From a checkpoint of a small mixture-of-experts model trained on Wikipedia.
Size: 11 layers, width 256, vocabulary 12256, 118M parameters.
Experts: 96 ReGLU neurons an expert, a softmax router, a shared expert of 192 neurons.
Training: 756M tokens, 5766 steps.
Below are experts of layer 5 (counted from 0) of a mixture-of-experts language model. Rows are named router (the router's row for the expert) and show model dimensions 0-255. Each number is 500 + 50 x the weight over its row's rms, rounded and kept within 0 to 999. Numbers have three digits each.
After each expert's rows: "mostly gets" lists some tokens that are sent to it at least half of the time. This comes from a sample of Wikipedia text that the model never trained on.

# expert 1
router:471463502481420530433440476448486476549473545506490515466493553498429534614524506532423491427519488524470450565400525405453465512510511457478448426476504389563414417478487520628488503472507451532504574533512484476462477492415519506413614568473558523610484543541548466424452524495477529460602522429491572485494496568493542600625408465498519531491546527387465508618478470529483477510506521505382424466555550482456493484462509476597507380568510418506480450525504455483623540525485433462502540508517482513488486515488462586475452469535442496550441513518554485529584523607505566498510522520436473503542514502413478512489537470526510478538411450529459600542447498452476464562453547417514540532561426525424522510538486529507483521444399412455522426485433421600429543436454483
mostly gets: "á", "án", "ó", "ú", "í", "ová"

# expert 112
router:510507518591453487438463504384442471528592545521551447441442487513454573494503505581368580546535494539411471518475552535498518472490469350554498541577604483556511476532529470525472477548423501411545450473483485513499592395474383412538494436437463500539413451590426524502509376434504482492462592490431571528530519584596439496546525519516488470487471532488438577494609561534475449511567532495489485468495483561513512462502432563470547670500472494477508444488536516566486533450504518412504511440558501486468515431400545533604493463499508504500428577442481511477473478517502490526577472450520508484572528496513500519646489515521525431502513545518475487537503505479450542453602474430507563587556518570503520523570461510435507542526479550528511521644484426517498528453497499
mostly gets: " Adams", "pson", "ingu", "uchi", " Collins", " Nelson"

# expert 71
router:512490463498414518354519425479518528394447510510531510559427553431473520551521532488586553381464470530398478480500443520542523446547496417563505484453531512554520582456521473511501525566537483453545497465547499458550471508542452516414511514441444531532377484631392510450445481514528461504501567531406527488525417528567510565501413524449486515575550513524559534520555535424420427534465480551543426473403522452445496507418497645519501476510564482583558551542440474473453532479550484456435505540464571496576510481487502478506524407581508534546456464475389483535434430534510462530431477558501445618388530562420457459537398497501563546489453446501426511537431544490512496477568566422503484483484575489488419539447496596501492482433442529470505543479435493566460512486473515
mostly gets: "ardo", "ão", " Antonio", " Santiago", "elo", "illo"

# expert 44
router:453486456559515512431569530467597451381443478457483603461478468451537471543504509492547451497432471503565415518500543491565492363491431498526455529519416524533568513480613536439527514458512448487432468574489439478511488495488468536396538468485552430535594530482535590565398579583481504580595524563529505477443500543526457447583474443487462548468492533487440466545490501457539510516569490454425465465487506601615486453415440463529416455601475544514528469503505580453410488567511506483485598555509466553554522576447428515576446499518422517491520566460526441506582544468551525394457448515467538560555483516524474543528416516461552455495375514527492465472501510511433354536522494515544469464549434517482502457444478586498606539575495447464434512437518467494513459466561463
mostly gets: "а", " ;", "р", "и", "н", "е"

# expert 18
router:414463517460414521455502539488585526498519505505444469535430563483486439469568425461550510450492465490484419524549521530528570538533505478462522499466475394575544478510479527576491431528472504555542558476533511429622573522525482538457542488551434460472444577476510524467467445439473505519455542580498515556571413498524466585494501447379474458482561565504446503542516598404406589478529526494594494446463486484610606542619515475554450614489502448565481457569500607506477445494460450534489478461416556479593579529543413524560557490487516487495566511484496548510526501532360484438496550509514583456466501510488455519432637497522547531506452560436492449579509436437508399511506572580502606520512510447510528435430472482597476506533532508473482504533547433580427517462471507
mostly gets: " Bab", " Bas", " bas", " Jack", " Count", " Roy"

# expert 79
router:569469538563551518540462481582496456464438423498488529512504416466488589506381586489497473487551534515508473538496532512450498432482481567496461523516503425465463485462427414405380404544470473477539491519486451547446498504441494399442407528492482616500511441472455481466512457436499508539495482485566441445558496533438527501484620486555570571523445475486512467546434456527530610615573529502455508497537519500474614546424541497408482432502506615470476458441525519468411547476508500553497549461563578488461433463557519493496448475504512489497513545539460369538538524506543604502483448489494556460543509464487557452518416470361635556516479512505525469457522588488365513525437497419496433460548510464462564613582501482472484479542549509480509566556509434554432528499449565
mostly gets: " inaugural", " awarded", " won", " first", " received", " appointed"

# expert 32
router:566497410481452523518495512514473499473400496496476431525485473516505495465521512544524512479462528490455523453568492557540491449502490473508586536578418480433540536416639531559446468556476461476504564533433469481582474508479569496478445432479587462570492516447521644516368508403570369504432611573495523579433404490503555542480533470481506484477479486443520613574557481553550447521597510556492452570543618508512488430497557538429492493506506459546551440525505541485453512589528411527417470459430475386579506530512517532518520457512472511466534447552448628527489400531470493531522505405499561546511451469474481499482519415585575524395465484536524467537468441539604437536498546534516515571473464477574457513558461498426446442522471423492473452499576484490462563535531464
mostly gets: " world", " Europe", " Ocean", " African", " Pacific", " Atlantic"

# expert 55
router:493473564485510479533513435468524486491445426476496518475572526497486499571601447568524550476560530438423525440589548525529459421539476490497575505508471465585520455467463419455659460562416623514480568570516520457491458513449513539436438551481402499551443560478414587451489551448496444453493489558563530517466527505492436552609465514500465528452564461465509584524501493575484504572385491554554530554465512552477514507570437483539477585562528500553479449506475676507479512500451541444434446484506470602453547538465506526540458465563495515414382609494483528490540435508469459517471541436485441520496513450534438619419498536472506426497498438514542519569508419500599462521534552541583533502515524494418556539476519473625457510497433488465566481517533426599517533505483506
mostly gets: "ys", " Od", " cycl", "oe", "wer", "ole"

# expert 107
router:527471473544623556507473625474608532487517550476539417551499419440397465550432530491508450545531576481471511441515519525452550537495396537523496426584523439483584619460379499437496534522495438500508490496469562484496442448481458433530447568480562485413466550436534424536516458511449487507604483586561495557464459573613478471456475534520560475558447538492562444479473461520542493475505474490473411483586474534478559535509525506476466520482586409488513480483470530458462536584533459494522499400504533475442448449493495448479508457578490465445491510524458551365494502484635453510538558477459450482420519521554594452447505544596461466521558512447513539467542534614420583533452456536502536554465597521565457607544556519475490554425577450518556547466521504403495489482499488
mostly gets: " public", " local", " special", " military", " political", " social"

# expert 4
router:506501488540399498512493516518431468480473459397503443454399514550503494495473476460573520555533477509486514624461513528495530468482520526431567534568424430544493520510510470565535563362418451502528442493583473507535541497485500588417583573462545500553562505499413469476512368532501499519497400496419507436474543491514481484613532525444517515536503459475478516510540565466545481393573530481533481581518466482623475473405473567557495488507462481445482518443431468462569557461542467427515471515437466405498656462525514572489452412548468456451523648521566597457526485465569512522447514452486424395469506505514436568463476496387452552459522353550529523536459509495498464575501552490542510493594542529529407391525515465506497493514472476513532493433490472457484487456450489
mostly gets: " buildings", " facility", " structures", "arily", "ensis", " officially"

# expert 5
router:468469545446451550514509517482442490474426450503434420564513482510538446440485472447547437509494461493461509458387586527479493503501475560517436421576499369511450454422468374448421471550463472547453433460534471567551494446541519478533488555457509500526531482440555392474603535518501535476595435476450526410551432423482548540446580524501498436427477489478470443473556493580578553518480461539435543471507513456498445451507530527564504497486449534456455441580507465505416520477494474532570450523444581531527491412483431538500501563476507495562484573559540472545513440478466467548446411496478542488509548428448518559554476491514506391460602446637551461520517552498524497515602457461474582551408553516492508491364526469529370485542411532599460543559421540468535421482527546
mostly gets: " sc", " Sc", " port", " expl", " Port", " rem"

# expert 46
router:522494499525529502468551451525536511489466502482492533525504607478508457444506462506510452649470565542602535509427478517426514563540439591532497485503481479478515596389373455409430480510486608384518498569440500422518462510493466531487523495487416579464500440458457414546539484479548511421547469477498501376484496496536505519519478511436501536578500428447472453466599488481553527544435528522484507454471534512530570452517478501540558524432472514450452561509575566531482501545501497574620427490593532491494629533465481571420494563481485498476502560521501454496512526434527472491492492559492618476535431548558428453463471535477481623498563437439442499489439448558460453557487554442482596545406598453378529525515539440452503400622517438547543446515460511499473472463521542
mostly gets: " providing", " protect", " provide", " improve", " reduce", " regarding"

# expert 103
router:522494567475545568538521446500439521574438418562556469515475518496487573499461427484413581532564519397447539475448561554439511481508526449498554487590546494438540578532493459466554573584489464512423537376482451400530448475597573565480451534468573417497567576452520450463532550543439508535528430574442536429537527426568466462502411503487530446447450481442501485492544503571567520478565469427396603535465526579533396468502435550498476518527537486465534427388507546469532504439489481569495523502472505573546468433451413457438520502513542480429422510427554488441492513557470472464412533562474468423583468451454499590539512488430524483507478538526429482468439572450434394553514512519473509492483461472510462462488527500491495450401582543570466538490456439513586486553535600
mostly gets: " Kar", " Im", " Sim", " Har", " g", " Pal"

# expert 88
router:407548439422460503544438456383538504476566469506531560581497536503541539505493592518504429480467543537538485492434512463440536513510388542387417525601536478541463515484622614500440414515460469511496507546554478502497484412560599500543519566472542482466473486492415562485538496472465599448428506506454465484467475431516419470610480471491428485566491424542483512429559498574502527570500450543489526481476492403491472566449571431555586573466479499565457475450460542529512542452493478569369511434476319495543544564502446483435494438522466495484525526507555516460490546506429601503537587578568507579492538523483439577489468464530468468556468415474467463485474539514543563525472539528481434496532545456425507483446496452516498534540510539591448508464456461515535599457608489
mostly gets: " Known", "Studio", "Personal", " Directed", " Interactive", " Built"

# expert 66
router:513519624549454522469450433549485472511490494451506498560470484487525517523494509496477463507474468496576452479333486356509437502522505465539465498492505492538473568422427502423462528509516527496461463489500483441433584460511526452477472538444508437528543460646595535486515557567499591543494462489515551477484580419439492599466567495470523572466571424520525500498495600503491593513515420408463590450451533459511443524533630529563476565512564504567474521596589548568514526443430477500488522512540506529451565388515490497539463555535480567552498510620487473541518451479547494474461473499590522438498542485516544550509481517484497459524493456563424503495522396497443461524396563429547408395497523477530544490503445401427474441489469488399408569479554539508584499518396446
mostly gets: "\":", "\";", ")\""

# expert 28
router:449447515478487414462580468558471545444560578433439598478507466435556477576509402523580520409450419561542504550487471457514485462506534494520577482511493549569441469580515479468485457440511422611570436487556469484408493489448460562440460538481601490514555612491504490601483520581541508508517500496422501534492485427500417438591488494530529480451483516408410441488526454459524558532607461489500510624428525540538404508390507536429543398497504398551512387562470502579452533505450482510493523504492433534535551501543500500499511535560470536542452520518509514492513570570473609411481511487484469462486467507518467513574516535504437492575473469520528473542433438422530518583579453480504601453532463484495577482487484468465598531473482483424456454513366429429540524512503429
mostly gets: " /", " vs", " ​", " →", " Candidate", "の"

# expert 74
router:455472534504559433481565423516476468437533493503483519483483563516529442558547508491481529534457533492590530531496576409564476413545519497621495507472455527487382554555493554453528470481628420522478531356436446565517507510449477535502529436469594606514529447540552508572513513555490527422466545498504502524480506546431464479526534569519485580394468448500623447544600525563477505502512351525529454484468509579586597498515562495523546520599488514531488531473529498527529554448623493567486408580515510493467538493585533425510395424497436470477511491571448469477492503524411468477449521461485611472532532513539498593598469495488460414538552358478461438469450471508486428495507559477594551454423502494556516511483497528413405482494450460563487506480519493537506531477502482
mostly gets: " :", "):", "\":", " Phylum", "Note", ":"

# expert 91
router:498460511522406483644522505496515494537514486487403503460562517485519594549440650493511558475503451481630515428554454535587457521485603520514503574496528427558496470543487494532422517433471444515478487461497507598472492475490524524502534408629517483553579510487455475466500576507492522490464388505484531563468490448488585526544498515424488453401514524525486491564551566452544507485529547459501498534415522573483510491486596402501438448545537494625472410435504520488502485461593447503599435598518410444482567476498473456508541565515479519600518443453572475579495503477521556424472506517458539579549497551441489556560434497531491538539495442571496387443546436417547458554504528517470508524524371435518510516558463492414545491533459497424581525472462465517449517419460430
mostly gets: " #", " (", " [", "^{(", " (−", "("

# expert 41
router:547468567494481512468525395532493427404564505448533408497524518441492498431532474426519421643442502554565543505428468366523525574479483564550475498553476529445425514466402521464454481498547594449579517467441471471499444529493434465474453484503363503518553433521496427612574564471530540459496404490546471468480471487474505537527519447545470457574469460508481457496559448469569507543427499511457453486455488494496488531507529542531636453389496492420530497513603517478482549447508496587603433475558509530471618417507485629439473513447522477492499479502481467457482467457535406527510476458490535553540495557542529431465495497503467557468567507468455533472553513509482524487482535479449594580388492530424501475506496452413482476515499527543490473635426548593547528445497622
mostly gets: " Despite", " despite", " regarding", " criticized", " praised", " avoid"

# expert 63
router:458513514486457490476614542554503548549616425460473564481431402533602449549511556520452497497542510443436456553629445538442382475487427516499502555513476390623389493487519511605529543538562454426422499456485490497476520483459502510421451499480529485484531431481484426386465463554521442527523502489510461587368496489544477476573575527435475508583518546551416475537425661485482479511634597539534441534477531434476417598523394590504519543522527494485529474429491510496493456462539514538508553452458543437425520530504538492410491486555573549480520514436491524503513506483495545496491462479517510582526526550492499457482517503402481550445527564507499519476532478519547485561503580433590501508541494515527503495555528547523497527473421443444475528473448433463383422501513445
mostly gets: "000", "500", "200", " 500", " 400", " 800"

# expert 62
router:489493675531522547473537490462562582473475515496514497579555458532514529567610454465449527548504456502412501455478522540506518379495471371530562521584554497446431507528615535579524578533525405505561603488427417538456518461605526564538522490543504431489447461601502408404507435443543549465511482497488433483543502526463526483491431572562511502556516474474537471582527586442604483639542482410529514476462402474477491506502472508508506491474579415450424464500481484522451482396503528506478548574504492406489597496542511579525428535490441483591472418504435463603548521456549482490541465538584446492485482509491474501475520465569538484438516526519518615506546526431490467532529497470459570491512405525445533448538529465522505417513520487534466480462467486614545515477518512
mostly gets: " Tom", " Rick", " Jo", " Mike", " Chris", " Joe"

# expert 102
router:539521477475481507485499487426516530504493530418435480488487543524489519464628476512426518477633409562530516463489497498439517462528452501496482581577576446577507466515548598586520488474497600501562554517533400521431572460491487541493504423531588405508486576537482577491429478526513471429530559487458385592512534570480496408588456479483490501524476506464510451556524424486606512497486530519471415474484502593555515509501475586548450407539505527509471429528502495557514546486390601464428516500491539587546524475532569494306571473567510567523454556520482498484588518465529521500415465456512407470551485464377491559486421545463439497589501504484551486564541528493505438448507563505557451486616481468505493477502506538502527390509522570506447463453542494524558450550492407
mostly gets: " O", " o", " Om", "Ar", "And", "Gr"

# expert 127
router:399502509561532448497498499434541464459503505559549520445503502547484449583450501488544484564614578577582504457548506460565488436499544543529503500417440537473431503425416545460517571522576468494431542514380471560541445464530518565520445448537438414610492458492514641529518460556474619516452512433438511455465530516429493467568464584485467481574579420606579417472537482385495497481533482455534511442480590569485471597483614467404540581573442501428496474470541479523489605467520506430558426517498591488524528440471469561502572484467438490505491538472453558546419506533464507519482568442493518465532526493461585554560527452487503484488486423555476526547513527506569488482462470596470456462447462501576477453471489464501487595503509489551510509420501484536469626504504579
mostly gets: "\".", ".\"", "'.", ").", "\").", "%."

# expert 124
router:502482589594528617544481505517481474467490460461459532445527549501503474430585431407518545521610538465491491535489419434451504459481522477482407435464465486463509350535553481510530461544470463544535422575571534573496571509565502421529520467435531514522455443543446600509510462404542540504468536474450593572555584562425578460570548562564458508443475507535422493477447522483514513482497510520456522540423482543415504417450461456463495422439554502459466504489497396383543413457512487530425564525512490481530546487563486504498495443589468468508468490439556463527583595517516420528473465502497557519505524444485460605495415498551439612499557495548399464555482515503488451534461509457572512595627483438472482506433539465599461475504470460426578571489538502450530505509472589
mostly gets: " Ret", " ret", " did", " Did", " Do", " att"

# expert 111
router:427482492504626520522559627530533575535427549525478457441481474526539527514525542496539510451505460475493505446422559646475549525541525593458472457542468486494465564357392438523487524451520527439451511444420477456588522527548556484486518576485447485508550466519503504457430462411420407476539522478446532466583506451469481532434497522548491366497438497508456538463549523475497466473428521423517519550481521535548484486510554478515464500516476546453518569484475429475536522466557499403518483479520429587419514568479548442537448512454508472509461403549574555478455508494628456514519532511471525549431593508518586386461495485497564490508488441507538485481547606641568523495538395587495540521426528526428575466576499513477568577451573514462521462599443543448538539493482561
mostly gets: " ship", " film", " engine", " project", " fire", " studio"

# expert 57
router:393510528544456518401526596495439553515429530497504455518423569573474544482518583502421510453456448496515454529530444540502465590547557487454473509537551441387531493510486605521499541532530512563532435491589547482501554514428503486496508526454494440433462482457484614428532456479539492525553551545574548560507485582448493500482498566515578522435477476414545553497461593474528477467551582496548568471511494529471435563417539437531528572534436538443540432429479491466481481561430537407466540481546545538539500472504496469587491443480521453475488382424451464554579579531490478499480598533494431513542512568587441508473479574605430484451547459520523592496519485494407575547503492504549606450472446594456498563445513523598429549496557562529485500514483413471545462639440563
mostly gets: " Jr", " Inc", "gh", " Band", " Ltd", "oll"

# expert 48
router:521490466515439612472504528526500489510572477439555477478501458558443486453521479558481490511523463498540509550465523476484533509461425496553563539479412491556532535540541453609388494408495477454543465452586518569467604489402493583424492499431657476544478522491458445417438464476449573560502495473380478418490523530507534511566450554500516526572497513494486557509526567502467473478575465475526578522491486546569452521465452577459418458535522480510500441547426412387483450461622535483612489571509546469492557465531540532487384389566415466521522555500541545492519541487433530574443488482460420435445440480559476551445505557436442526544543462492512500443418449467580446516506533523561540425509535639467507448513527477497450587516471459568531559564504541545417556527470439
mostly gets: " DF", " ", " MF"

# expert 97
router:414465513504583540472503442454474551639498483508498473545446549541471481501473504478485515471464510586472580571571455480515514503489514519461424501590518496520487451591535655509507534528486477563570485495440468515433524489476483541532499517512517488490426549535508540550455555532553540536533585597489546442465537451677507518445540582478537400377449468376517535485423528481515463516586451472507517482539465504504506470443527551506490478495493553392537456444508493582534432524472446543449540474477432549561512565604434529501551560504564507525476591599547528477554512514509470446460518583522521487465440529450494487594447420522503476475517531485410590475441492445544471598500457514474501502481530524608413470448390473425558457526519493527528596625471478407396493547490551
mostly gets: " Med", " Ph", " Mr", " Gen", " gen", " Dr"

# expert 35
router:570491504470521486489518483497450521543502581439531492487559516435547428525490490438516475585540512414412449525573533439582525485473571475466532530587442530516572602458433460502444499541451550460451541489507548580424460471501608512500546498495448525453501468536444428487490457441548524517484474521522528557416435510504478540516441498490531456564493523524509458520521451440501503328496475526395413529498604512499535452515471447418528554318493456527478500536467440552484448488562533530556524495447524558495502534527625457427531515515438549544625525481421399472482551640574576416564501485473456483467481496439527460582511496566484565429535515423581521402494520489524501575495449599544536559510596496522490537453587480569501470485489461437566516460487406450483462476531542
mostly gets: " represented", " basketball", " census", " senior", " doubles", " student"

# expert 27
router:575449573471448523458525460500449467505493344440501577518509571531510518478554379524522494474492523496532539372500573516458491486523548495454602547500499559552585475493650526484459462499475552554510524510475527546390481510570526508561386474453488503533541555545516543476466449501489528471408482520468501438479511505443523494493536489471461545383519551432486548547502491445567484521500620575481498493528486485401579420556508515577467480497502473509508517553596510469539478551492437456496507406477501371517525565546467537477531492553480547479494504536593486484508505548516537462413518550526511488467437442528447494406565544405505411526489431533485507527518568511599501562552489506373582401426554616548441478481575573536536547494510482569483501413524480532610435444589458
mostly gets: " sh", " Rh", " ind", " Ind", "sh", "Ind"

# expert 43
router:608482448496481505487510538487518547528497458540435608465536421506488543511540576433503509494461466457515435505495572557485540474472567478545492479528453482501535521510530504521488400530528483403558473465522479674484468427473594407482540437507431682520654494455490466508470428447550549466482450482564492407553457450472518547477563500542494547474478548604553473492464439387462538508585467546553543549502521503457524438558522408461564483439466562452487453418464396519484520599588524552514442564526540468438444487493549398468419469449445560487484527555503558451491518544490535462556510599476468532532407506525556457595527545454562586477517514381467507455475497487523493504545487512521425517550560496462507525489433507554489515530391576468614529472502505540499506474464538
mostly gets: " league", " Cup", " NBA", " NCAA", " League", " NFL"

# expert 116
router:519481483454568500503592447448433511501440478430538561566498571527481536514454464552476506471523460525457487535445515506559410547503528532484529407432534492559470413503526518556598593456524456609634482358539571456510536466542508568500541531426466602492565505520583559439495424458490532460444496544427508474457403529428467482607476435430506532468432527467399495529427473511550472569518524460502518515596445504516505562515430471462505556529453489476575524479418480533537467551361495507550510427481508447552455451590345470553614491454536561500442546502459473538449497450525484538530527480518506512450598409550500619514486532543539480520426503484505421501490436403489431418545475531509468365548485509471409522478467477578517508506462498457478527461534518499491484486524500
mostly gets: " Bl", "ew", "erm", "err", " bl", " McK"

# expert 16
router:537471494473557506524578498489483469517434386463448551536477507509516527472449561432509434510494455450462523557449506385421416486499441513594498445649363453524465532495560519572599547456451507504484492504567473489491533456467471498453600466342542559674508465528467548430444440555572479509510517573493414490543581558528455524650426506488521570498521501376468525512474556531528504512502554512514582498541507447533572519424529518500494428522499451390478465365470443513467428472522492530474518512403489433454544467534513485437531484498477550590485480489535581521514524504451484457461503511479501423480473522415474633403521498467397519529526514477488483536431488519461503573528513456489522526544553531523495444508429406445495521410511486464499533467423516525448533495519494
mostly gets: " Ed", " Fred", " Dave", " Rod", " Piet", " Ern"

# expert 125
router:588465513469496463530498508491425477505448463570418546489471441525528432544457460516442444582555538542578478414501496562539573431491448532450449421408483562417491462479567503530476523566494472451463524455498578442514624528504473445475494513517517457532543550481558540517524439482526510453502479535610476542552575545547479514534477494613600498536508618496517466469471461489427463482457465557522545498533536484502528432605566474425549478481506481420528494591493439542493474484591483488478481605466556543498511567471574397497599490547477480458422484542432545541496459389475523508576510489439575458453462452500551330498488554466438478464461494507490584493451520510388466447582522485431387583494466494517546500492500579539541483490459434404536604566448556459510562500601512
mostly gets: " years", " later", " year", " early", " period", " late"

# expert 99
router:456445452534530524545511371461542532447494551535478481585464484480503541480565461478451465538403495601606459512560497445481557514516520534595438480507491400477454489469442458508501474426554560432509437451537510421494471532459568585562576440446492555483437525569468448604536538540499404529504396506423525528503504564533536527531493499434416489420500487464501454429578441591524529519549452458552495479456552515588425466460488496485526512511485466503442419564455526497484557494503484467492588517566440428415537466463515553497490514514503529551495483539501427567489536413463452478444407634541552427520535491441495455525523557522490490532486475435523449491382436439489468541480434475475576513442507535450453417444397493488484367553456501556497520588509500623540375552527578
mostly gets: " &", " et", " Of", " vs", " About"

# expert 72
router:470414527585478556549482444575574409512491516473538487496472524548491570542631412523476501493506401479518592576451454490501505417513449510561535451469407461442507387565459452541570503466460544487546542516549509497455527477520438550446567442494533517481508599505506479472550585425530495484502536455552384525529564509389481479587514455397510480476495529475548585456509476532477489489495549572460419567399519556466475512490467571516528450522496416471508525455518518431498496500468394476454535502487359590454512552484402535511455533552508374475496510563547497438428489579519410549507490449479498523531556504489458582512537455471503520518574517475383474421590480540442500412488550504542419540530573501557566556457508386592521446519420490529529509530545549521574522476570524
mostly gets: "'t", " To", " not", " sur", " Not", " Ac"

# expert 30
router:474513476483550543494383567483508578508462484500490435596456496425564485459461543485566462402510476522444446428424542439425582524560490528558459503496540454415517574372463409427481458532467534386484536463420540526531537456552522372538501513417423593516510495511577406456532481431401438532522447509491510428567464505522510512358563507581456421548450480498490481538522547474515490426482553464525464471489509425488404468494565512541491470451483550494381528576526507472442550568624585409487476492441509506420473476509505440515534554500518529488518505504469517549551473487562553431470514464507501479508555493455576485571518488510468480471542513497526492477483483567510554489612447629557502487366504457504543578469500475559446556506378452523473462533508504421527546443498489
mostly gets: " album", " film", " song", " television", " video", " book"

# expert 38
router:500459477466530438572523610496561573609595513501521426548399513502548465496429554497492515567549576516508504387504494556536486592501474501485543507488486456437521569459497506513562568506521426456579508564420540446484611454479487416527511529492448507555438565454426468455469505465526519564482454520527474493390493541477467524483501528531588438502484523419510472566418559539414506451538486637486532396557510414494469495474463456423367551476494505510511584452473554502550559578575525536625449485475552498443446444421556537531574514536510522477540476491558408519353454484530483518524482487433545603440406470521587446509518534552493499585544539502510558428572484551519509532444510482574365559532523481555497474499522517496433503500441470458540493503493588517437508484511530
mostly gets: " high", " number", " small", " many", " large", " some"

# expert 24
router:477457483469470492467585475486449474609489508557504553462412538549557461481493558563508541534472477470596541510476531566374491534558529592343599530600481436498533466512581431455454541564521492514578478506442574471392504471492552534490431507523565470581402473531483531422495506527454577501503462519533530493458626501473547441503430464509521478503495488492451422525548528590477435459568514476492445526471619526507428489450497459609511431471516420536499466535576455470582498506480496526510512535537521509542576506585463499432477534592414482438568488431529440494536560491461553473451551578481503460489472452505447592600598575557546522415401518486505541505503414436428493571498525446484549439618433487497527491479467567571486563466473525513556515475533595485524440499492495
mostly gets: " Q", "q", "Q", " ibn", " Zh", " gu"

# expert 11
router:479520599490495453466499569501511501518466515444538623577488545489512542510489511503537559548473477421516455496463507592465515465546432501456520581612489517604472448479542497487540544401472489547468387547584467456385552377554570556454504568493530535560504445470554519410424474523484481650482540556518498495488544627446478550504492485457459465518577533532506501516487537430508506482541508505539483595512531427503469504414525597475521515473502440528516474589530388508532566462546488444529467527451424372520558526518474529462472451593491559528512609588570500547499534488526483459520451487460443487428496510458439535422492503543482470527406535545470498487482472456552501559435489427479477534555434579350485467485517480349486408408578462422485490474479510533515477454503520
mostly gets: "|", " engine", " wing", " GBR", " rear", " tail"

# expert 2
router:459547408582594528458537499457487546486571536535512451432504461524477547521498549424445572484550487451443512649430578484581565529526545498418562535518556510499534465454470539514453515541436422355492408476552525450472498457437525439534463576502508513535556480590494508396549540434514495522566532544532498417512556544532476491492518433518464398530442508524592563503507607560414483487573467486562430469503476459500462420492570545521499474435479446486615609519554503443468504523442506492472427518492556424543543540453504526525512433487507450400502477517549512528470462479482479452521522530522454432523532458499589589424438513448530437479405439477517523488464527590463548446495444482584562573454413531442489427565433523494500539441503484506516450635437509557414472412461482
mostly gets: " Minister", " President", " government", " president", " king", " council"

# expert 69
router:587533520551490541527391554599548473396497473567457538511584469525545520464547542475479507538437482445598537476376520533504527495519493554446618511457460447546450421465489497512417540491518432439410443497639473443492496466472438489490502462436533432549513503560420529453465558499592479549580504587401486503445517526494501486544536460540512564448549521479530415529480388455498587513487441507529465556542439517576580487416512448505435593529496495491485478466382456474596543483427434597441559515562528445529459470492526597475489398563470514510571497521496486458427505510490555379492537527527541511475427412540520557584430508532514488533482546526525401469459507469491465577459468478545501446553433494573519508475462454482510547430571480487441476528511427511552477475434389
mostly gets: " Great", " Baron", "called", " Ship", " Name"

# expert 93
router:519506581436419422482542454464492456522546561506479631575476503534476480501562484491487472444549399536561451466470533611523403539522588465432589490512489548461510482437661506535458668480443550568542426501536625596431490517471447524437517497405373432481553553500466511478493525511461619507529518515454523579617462520528632534423484509506474484444547508542507511470501503503577518434514510479483446534566488478473545500483520487511500543451418480469479479484457423441514526491499513621491539458492489528521480480550477472489511521537548559593565560568486517487514508595441377606498468502501461518558448457450506559522466547564485479573468524527567522539530458361528462565408537450543487471517527497516432474491528490506463405507536532514475469442450477560522491480528470
mostly gets: " Un", " Or", "ch", " Mer", "Un", "uc"

# expert 89
router:514412501446500416474537516445502508577585454407458468537533500440582453486515494580473458564496526453511414584517350467457587464521530478471468586509451483567477537536525567484501397374506502555472499519639432530494415550534533590452531414549502540474547452481532458491573492493528564546483494564547474514497536506543553476567449526466522549498556549561573520503535552525562538486507514484500501515467489458439422542447491412471382476554422440460524519455462483508558511408455495505535463551515587489433439588501520465449538418438487572591571537570469495455466556503495476513480472496480380460543450500434476614474572473401504420488498504516419545549455453470499487453522465558484531416509498404462489470449434528641509504514486505581565489397563471479498481442542476
mostly gets: " ==", " ===", "|---|---|---|---|---|---|", " ====", "|---|---|---|", "|---|---|---|---|"

# expert 78
router:538488494447474512496502502536393460585571509539482558519509537458475515458507457513450468625460488507545471440469468487519491505486398520400518481559582453508428510541457513555479441487571418518535578492532458422492390495531498574463578517560496499537512565464525561556575537602628533625544486476589513498457501407524526497591592496485503528527467495488419571528512455529571535469533480547468497497459478451531456540458525569423533483489496461468487559500556531493591462496591470576505480655383438412505508486478579556493461497528453490541475523481425486493513477487519536428459539451485572507627473551438554445570474449443497569568509524532428499527475386548513421497492544452401478495435428584554586411526487465412471466529445473483451473558442486571468466519524576
mostly gets: " At", " at", "At", " Since", " according", " while"

# expert 20
router:578514553472534512535473496468522438508554438546483604560531483449507479523514408524538454580370517487517426429427440495383459510473459566527595493510534461485536442436480445425410336485560482477502455436524551451526445538549518521410580415520492571472548543465530586579500534537435476505511453479468477475386466484508434540561558526501513587539505518467472541506593488540482542592558578557473535546566476389493530471488529544502604546469495502471511505598505568539481468468594430459521438558467485534506480479442625542463493536575538525485488552514564506559436508383433535463499495535477513441538518521575517490488513507585518547460579473493511493577503440489475445520451547496404425454495505585501500458528480497395451421590548547552453509536439463530572455477532574
mostly gets: " Middle", " middle", " near", " upper", " nearby", " Lower"

# expert 21
router:519478560420491555533557494547547525556501569445544455481442486463477500475549521499507437467459531505307530514521546445458597450447475524471547518572449481530531525506384503443428469476574487448467517484534454452486439544424518388548397435513585514514570540513450473484636522614519505479481409435640561473512564578529438567423572553551492601585474545501511535461448513460500487520587536550395479388556472527502605560495511419555483535491431543468491369391474566485456509443463508461492479528543514506461524490476623515528479533528470479564531490499437470539480531457481566586578482489501481485531445489540491440499464412507536507511456540538524491486468514554494578487443527481550458469515456575540499543476563389507472431500565472490510501480425478514570504453458484
mostly gets: " a", " an", " another", " Another", "This", "An"